Weights of a small mixture-of-experts language model, trained from scratch on English Wikipedia.
Experts: 64 experts in each of 12 layers, 2 picks a token, a softmax router.
Training: a variant of Muon for the experts, 252M tokens, 7682 steps.
Below are experts of layer 4 (counted from 0) of a mixture-of-experts language model. Rows are named router (the router's row for the expert), gate (a neuron's input weights, with its number), up (a neuron's input weights, with its number) and show model dimensions 0-47. Each number is 128 + 24 x the weight over its row's rms, rounded and kept within 0 to 255. Numbers have three digits each.
After each expert's rows: "comes after" lists some tokens at least twice as common just before its tokens as in all text; "gets" lists some tokens that make up at least twice as much of what it gets as of all text. This comes from a sample of Wikipedia text that the model never trained on. Tokens count by the router's weight.

# expert 19
router:147108086110136176106134107103158131134094098111107149131104132081099100171157173082121120128136140165132110155116142125129131140123117080142159
gate10:108135133129105109135130146112142098160150115132112118124120136162132094086098134122144129163126130127186103110114127142143149152155072110120127
up10:116120156110130179108129117147135065119159124118136107145151161110143107155138119132133130136108125154115150115095125084135110103141107083122110
gate11:148113102131146128081096126138105140150106159077094155108088161158117153087157161132141165147125086116127113126119102141175152128073099155121121
up11:098105104127120147102111116140160119118107167095097142099140163117123134148176105158152147128130072134118131079153121146155126137147099113144130
gate12:086133140122173127112129164088138141124097116095146123086124105097149169116143142157126135103114142098140137114114164101133136106146136114109099
up12:104117159111139126137138119099183147127093143106167098082145084105162127137111118158128143137128172119130129141145132114135095117160111145159143
gate13:138132121121117132132079136132116156153148132159120127136149154159139142145119091129124119121127125174129132110144139155128119076106140126180141
up13:145131147121108117127108138133095144131143097157088141150145148154100131112162102151104114157114186144151147079120144151140128128117151122137150
gate14:143135134068126108143117137121083100123110155158119109146102139124135123163116134120126144143128117198111136144120093123082121165089117120107168
up14:139127152087155150107095127117089121106121161160114108135134186131138141146124098149115158148106126186097115120107119148078133149108137122109129
gate15:097112130139163148139082125166131110111129111134126080115117110096122105096125120133121151136150118127141129145168139152126116096130117119154124
up15:071117144075155164100107148150117107113086126108118082137149085105094105128119133106122126106173133130123156162174129137122132109091125119144134
comes after: "\n", " ", " Title", " Party", " Name", " Year"
gets: " |", "|", ":", "===", "==", ";"

# expert 55
router:154157099135088176118151131115106134111113106144087147098124177119163113092079110124113130123147117121160143124141143095132126150139105120119081
gate6:104114176110157110120174155144149126159152170141128097110130127167116152109154123144145114112134118116151139122136157137148110110120113152146161
up6:136147156147155095117176159106159153094133148127132109139147125111167159150153100154137119099115133138105146160152160137134158144110117106142132
gate7:138103120140120113091079074103118126124146143120119143089088078097160160145093149117142176077139131130097140156101119118160129140158131149139116
up7:129106178118128144094101119119106140097148157126139123082099118114147094121045139118100184081115108158079132164119107103162149154119150120120142
gate8:099111151129166126146118153157139118163141099122142094157103141114107095096155089136130155126104146190141144079136079151119111092147089146127116
up8:107112106143164112166110150172122103157103093136135119158133156109128114104145081144114116117107147151117131091127106156150155106075110100160132
gate9:090143080116114114091118135120140162157164165114126134118155112111120142102102174114107094100125100118098096163097152136144146104148166147126155
up9:124141137100145136122134126155138190171172175112137143128175106106162153106102151114094116112119095115107122157123121126120139102128119152082161
gate10:138124137143136098122143106145097095119098145157110110089126100107127126129090108077083105154118060102127139157151115154089109090151122136113163
up10:131114091157091137117112135102126092123089113133140123077132150086129102138150125094105112175136080126143139142124133140135154142123100123115122
gate11:124121147127107155165112121107111085091098114134088144113106156099131135119094143125142154082149144130131118097108106135125117131076130133160108
up11:126102139151112136170109117089129105083125134131102164095145114113145152100118143131133155075159160139116136092123121126119115128080147122148097
comes after: " In", "In", " in", " January", " ==", " June"
gets: "\n", "4,", "2,", " 1,", "5,", "1,"

# expert 42
router:181144140140102163137108086131151116146116155108137120146133099107135103180064162100160161098150170121144119108164142103122140129124120187115171
gate2:160129104110126112107116135145158157146121107153122111140199121143133156143097104107149128144114082103114150121127111147150097128117162129098138
up2:131157102119125122122130127147149134151137086188139118111206123130149159166114106142140128123141084130118123122093112179135141118118147136118138
gate3:127124152144131163144090113147123168161115137116192129115100132139124124126119137134111124128123098130121157156123133156104097105114116096150123
up3:100116103108121133158128166092166151118118138071174089147166148144119150125129133086129135115101095130157137163096165142127108127099105118104096
gate4:115120135133155139113152079141133116135134122121088111151115145119135134126150151124129119163142126071114078131136096142095103113096129107112136
up4:105099144134100123117112094148100121122122173119100140122109162109099116154111127136089137131163138090110098159131091132122170147166141086110145
gate5:124091124115136107130086136159084161145106123100167153135105119099146147140139145118158131139113123108159088146104099121133126100114106095156095
up5:073103128134152106123097189153094163152116141113161129175134097114118147089137141151166133147097108120148117117104127115137133151090122084126099
gate6:132144168131138169112122106129109116149161119145139137125151074146158071134140093135107142106136108163092118122129062096153124169144121148136122
up6:136172137118130140148145129141085137132158131124150123122119076152143102113118130123082163062131139168157144153140136134167115152122135143145129
gate7:133119091112084132128115112145176135112099080130140166104136121160125095158098154126110109131147107168130098087125123127098112140119130127108125
up7:154101110109137160105099086142144134082185134129123150097160115137152093128113179076156112137154164158089110108151146106149133090102118116150114
comes after: "\n", " (", " \"", "-", ".", "/"
gets: "A", " A", " He", "B", "S", "M"

# expert 2
router:138128094140105138170126135131137163142136092138155090129112141129091135149105124166159125170127086113150100118129117163121133180102107121105099
gate6:162107094125127104112149141129083133154121148143147123140128205128183157136135082132115089128121139125124155126091133123110104163111108122098133
up6:142157095121087138159105113123111095147104191127118126134125200119141177141075113119102077124117115156103148117137129114129128117097134179166150
gate7:082115137125124120102108126117097168121142118123137106138110133128132070152105128130192138158165145074102140111136125157117139143147086079166142
up7:094093118140106095107097122140083180095138132113125133130104179130138113158099147151135128156145117100110144092084122168158107121107094089176146
gate8:131108156115116152165070074129099118117144145092126118139121092067110145117134153085139115114130094147135147137126154175133138173085116107147099
up8:134108099130130127186138095121095133103147131141136097102119093073116113144139123120095115099119133114155154126131143125154135164097129145127076
gate9:149110116112093161075067166144129112117101113126158126106161122136111144132123100118146121116143106112079134108113101154084104094130092118133144
up9:134125113130123152107126170132082131108137139107142121097126148124104154104117139104171116125144070096097133109097122145097117136090156127101128
gate10:146158153105165089079130155165095124132114129160124141122127130129115086096110128105102106128122158129117177112129142139138152162130162117187130
up10:163134119104207123073173160134086128146146145148095130131123130133164143087156169123138110127137131136131182093135113140172131133131143128156096
gate11:147111125132115098153117128116084125107081124103083112136134126080165139162115111140119127151136112123097174082136136142148136146120104116148130
up11:134109153125136124184121113082085137104101133078126162138141142070147148144095120132129102125117126137103177091158148143133141139108139115155141
comes after: "|", " |", "-", "ern", "On", " 26"
gets: " 0", "|", " found", " 19", " 18", " "

# expert 21
router:168126136122115143087150096119094136150154113120144116100124121171129156181067093118106178072141133138107110124164090094140153160121118150126073
gate10:140105119080143113128108147165088098173096118158123101147147154160097128093084114164130121128096144111104114110129102099158152146145147141162130
up10:113112152074123114160114124152118126161107102111116092163151161144109146123105140141125126140096119145083095106190134089122111171179123141154113
gate11:144104100152112110137153079106106117136152102110108136143169131110140109077126135150181100143115109082110132132140107112145124146130128121143113
up11:117111127131141128152100121092085116139160106135135127102134114067139098105128091145184108146109114094115125112138145117149137114156140100147101
gate12:163168188105113134097141074151165151150084142129126158131165140162133130168102118125098141160133163144111122146144123145131152122124139100146131
up12:177151199098119133098124089168166164146104119142138149120171140184138120145112134140085154149114182142130109149124131135144135110111163109130121
gate13:116184138121177149137154116177092083105105132134151143133135118116146124119155153130087153134141130112199132085150160092106153175124118124095157
up13:112139135124157171175134129123113122124139096151120110099134121154136129120148131139081176134125153129198150117158144148121091159107146146095087
gate14:116109144071153172125123149146147114142131079131087135121139172137098154108089147171094147066135104155110165119151119143166144123084152142091122
up14:135096108080129157110097170147167133130154103117078119113131180135122146103117131143126124054135131143124144118146168130153158124090167140113129
gate15:159096188129106132105134158127157113154138140129182140101164086136130093133149147085109122133108068143147152160121099126148122154101112148099099
up15:168139175103119108123140156075145118156153149105149169124177099155110146139132125145106129114142103146134116176166113109095129139134107132120099
comes after: ".", ",", "s.", "s,", " New", " that"
gets: " The", " the", "The", " American", " U.S.", " He"

# expert 24
router:140140125130138133128141101141142117164097119120112176146147105118099153171114196095150117147145107127101136177151122156101080112143102097134129
gate10:118139155136173113154090133103091122165110105130118143121130161150162075146125077104152129173131126122111135111117104115113112110117143105130110
up10:149160130138163116116111149125124119192140136114108101151109095137147117130151110105141130116117112146114082140137097113139131078136128112089112
gate11:134152128130145114128114115098106162124137084097124113151161116095140107139118148169187112139118122156175090125144123144138132139142168093167109
up11:139123087132134122107125113080108128137142102096101124150156152080151126142118085167205091138111108145175104133100141131142123101116150113147119
gate12:126108122092161137144139147182139129114127101089132164150120099152137148119134158111117147126099137103145101104112077149113127150120105144111090
up12:111108119108120077090139137131103134109116095121146192138102153142158137147141143132130160139145093130149094107150124149111142172111139160094136
gate13:119140151072142116133122112157118156123116155091128168170127140137110115143121147106127100101133111137118176151139106165111113110109134111164134
up13:125130133080128083150130135165119159144122146084153169169169151103109121151112120118124093109104125148113173125136114138095108099144148083103150
gate14:135095121167147101143103106113118122124138147130146114157147167090161114154132103098162117146126128109128109124180103140127106144110082122123118
up14:095092088113133090115140109114158109094142161151115140138141148135116110126146104138147133106135128121107131116156125132107085142160076136106138
gate15:092145132133104147133138141118123167103114116111117131159116163166156151053096143127107141133123143065148109137089167114107152141135151104150124
up15:111108122124145132138157140130148124168137143151103111161139106149166108139123104136160142156115161144140120179096129118149110160097152140174129
comes after: "\n", " Date", " Turnout", "During", "At", "from"
gets: "-", "|", "The", "=", " The", " •"

# expert 13
router:131126125108115164081138112137058126100118174148121122153079139108150152159152136127119139131137103147088137122171112106132144110141145142124082
gate7:106142111127083142153088126152111088159135095096113143151177095105096153131126139141130126091118109103140120121112069083112127138102078093081132
up7:155098166127074138161128112135104101159131139133126109149125152181097134128133094144167139133130139122073145133135086107126130119080162124133138
gate8:096120133115178132129125150089135173130159129134135132123119111108087128143119105162122142112108138123127157095132108153129141120159128097111150
up8:072100126070152114127107144063156178117142129134130141113144101130093114131105105113130144121137114124140129104102087150099138136176141108156126
gate9:121111122140128133141111103104126121128131140120110096107157093083154165101100156123150127125123091169125144125106142128124080147104115163157121
up9:116134143123118116159074098115120122116107132089136090109144091080131171099129136121136128128126097157160145162133131126128122186094107158155125
gate10:149113129115158124145090094133137108123108118118117178123108147145167134128072156121180152126139116155156103144151155128146105138138080194119183
up10:109118102143158139181105114095141158151125121127122132171114109158140123142082144120151153158123127134184097130127157130163103135159099136120178
gate11:141164104156155115123110157182150125160119126153126153156129154132165179119122111131133092127139122165152142136104124125121129170099101162134109
up11:091172145099178086122117160131118138151120145136132171175117128136135124114109156123133130150138119133111131111124099143140134175127111190090133
gate12:131118135054132110118092081199132119129128144123081139123178157145161118100125120161128109140127099132116152108134101130107126075124196122136176
up12:137122120086136110150098093163144112153150165112111129115177153168139135124117113127144101162133108141131142105131115161101108094122226128112177
comes after: "\n", " ==", "==", "===", " ===", "."
gets: "\n", "==", "==R", " Succeeded", " Registered", "==H"

# expert 6
router:092163160098113126132120118175127130202191174132139118157104105116166117169146150142145148151123124130094095137121112080115149114141099145125145
gate6:142104129121148116118081076107116129093143104123140123160138119102089128176118154108180159116111110175167111089114136126118131150110121109118135
up6:135183147097101122109068081139099126125126140103168174109121144096123126191102156100130129148133121125154122126107155126135159160081114106138115
gate7:107111130132140145110108155139094136129119121104141134143134130063106121150119082115128156151173100148162109175157132153121163187103084124123139
up7:086147068106138147108115150113116159128130115109150137192102129098131118140157139101118181124166093155173120150155102099104130166137114142108122
gate8:109143088126133186098116088162113108157137119081135110093088125148103074164102131138155124121102152141098124131174119099130147117154094117133141
up8:124138093173147157088112081147133109169124122105131115130127146128134064138139153152129117124099166131125104124128120087117154129146108115101116
gate9:139126159148071132135153120098092138120085154122145158122127093132153123135105136111117145106154101135109121146095190126126168091135143103114132
up9:138115154152079107131134110094115131132111166136120127124121123130146096168090138119119117105136120102114151145086143143109128119138158138110117
gate10:136139106095120113157087176054125130168133143074143146088112142102131141110141108134115111139140105140101133111121162113132115130086142159109130
up10:096134098118103077137089143100116147168151086108132160099123131099116155143146103145133126115125123130043157086108124140121118174096141165128160
gate11:111103144079102100140107128145138115127141112089164097151141135130168120130107137132126102142172104094103115103119158104092134121117111123121136
up11:121097121100106069134107138155112118118162110144160086150132138146153137128097130114139125133110124140110115119115148115140088136097117161139118
comes after: " |", " 0", " was", "|", " (", " /"
gets: "\n", " P", " ", " M", " L", " S"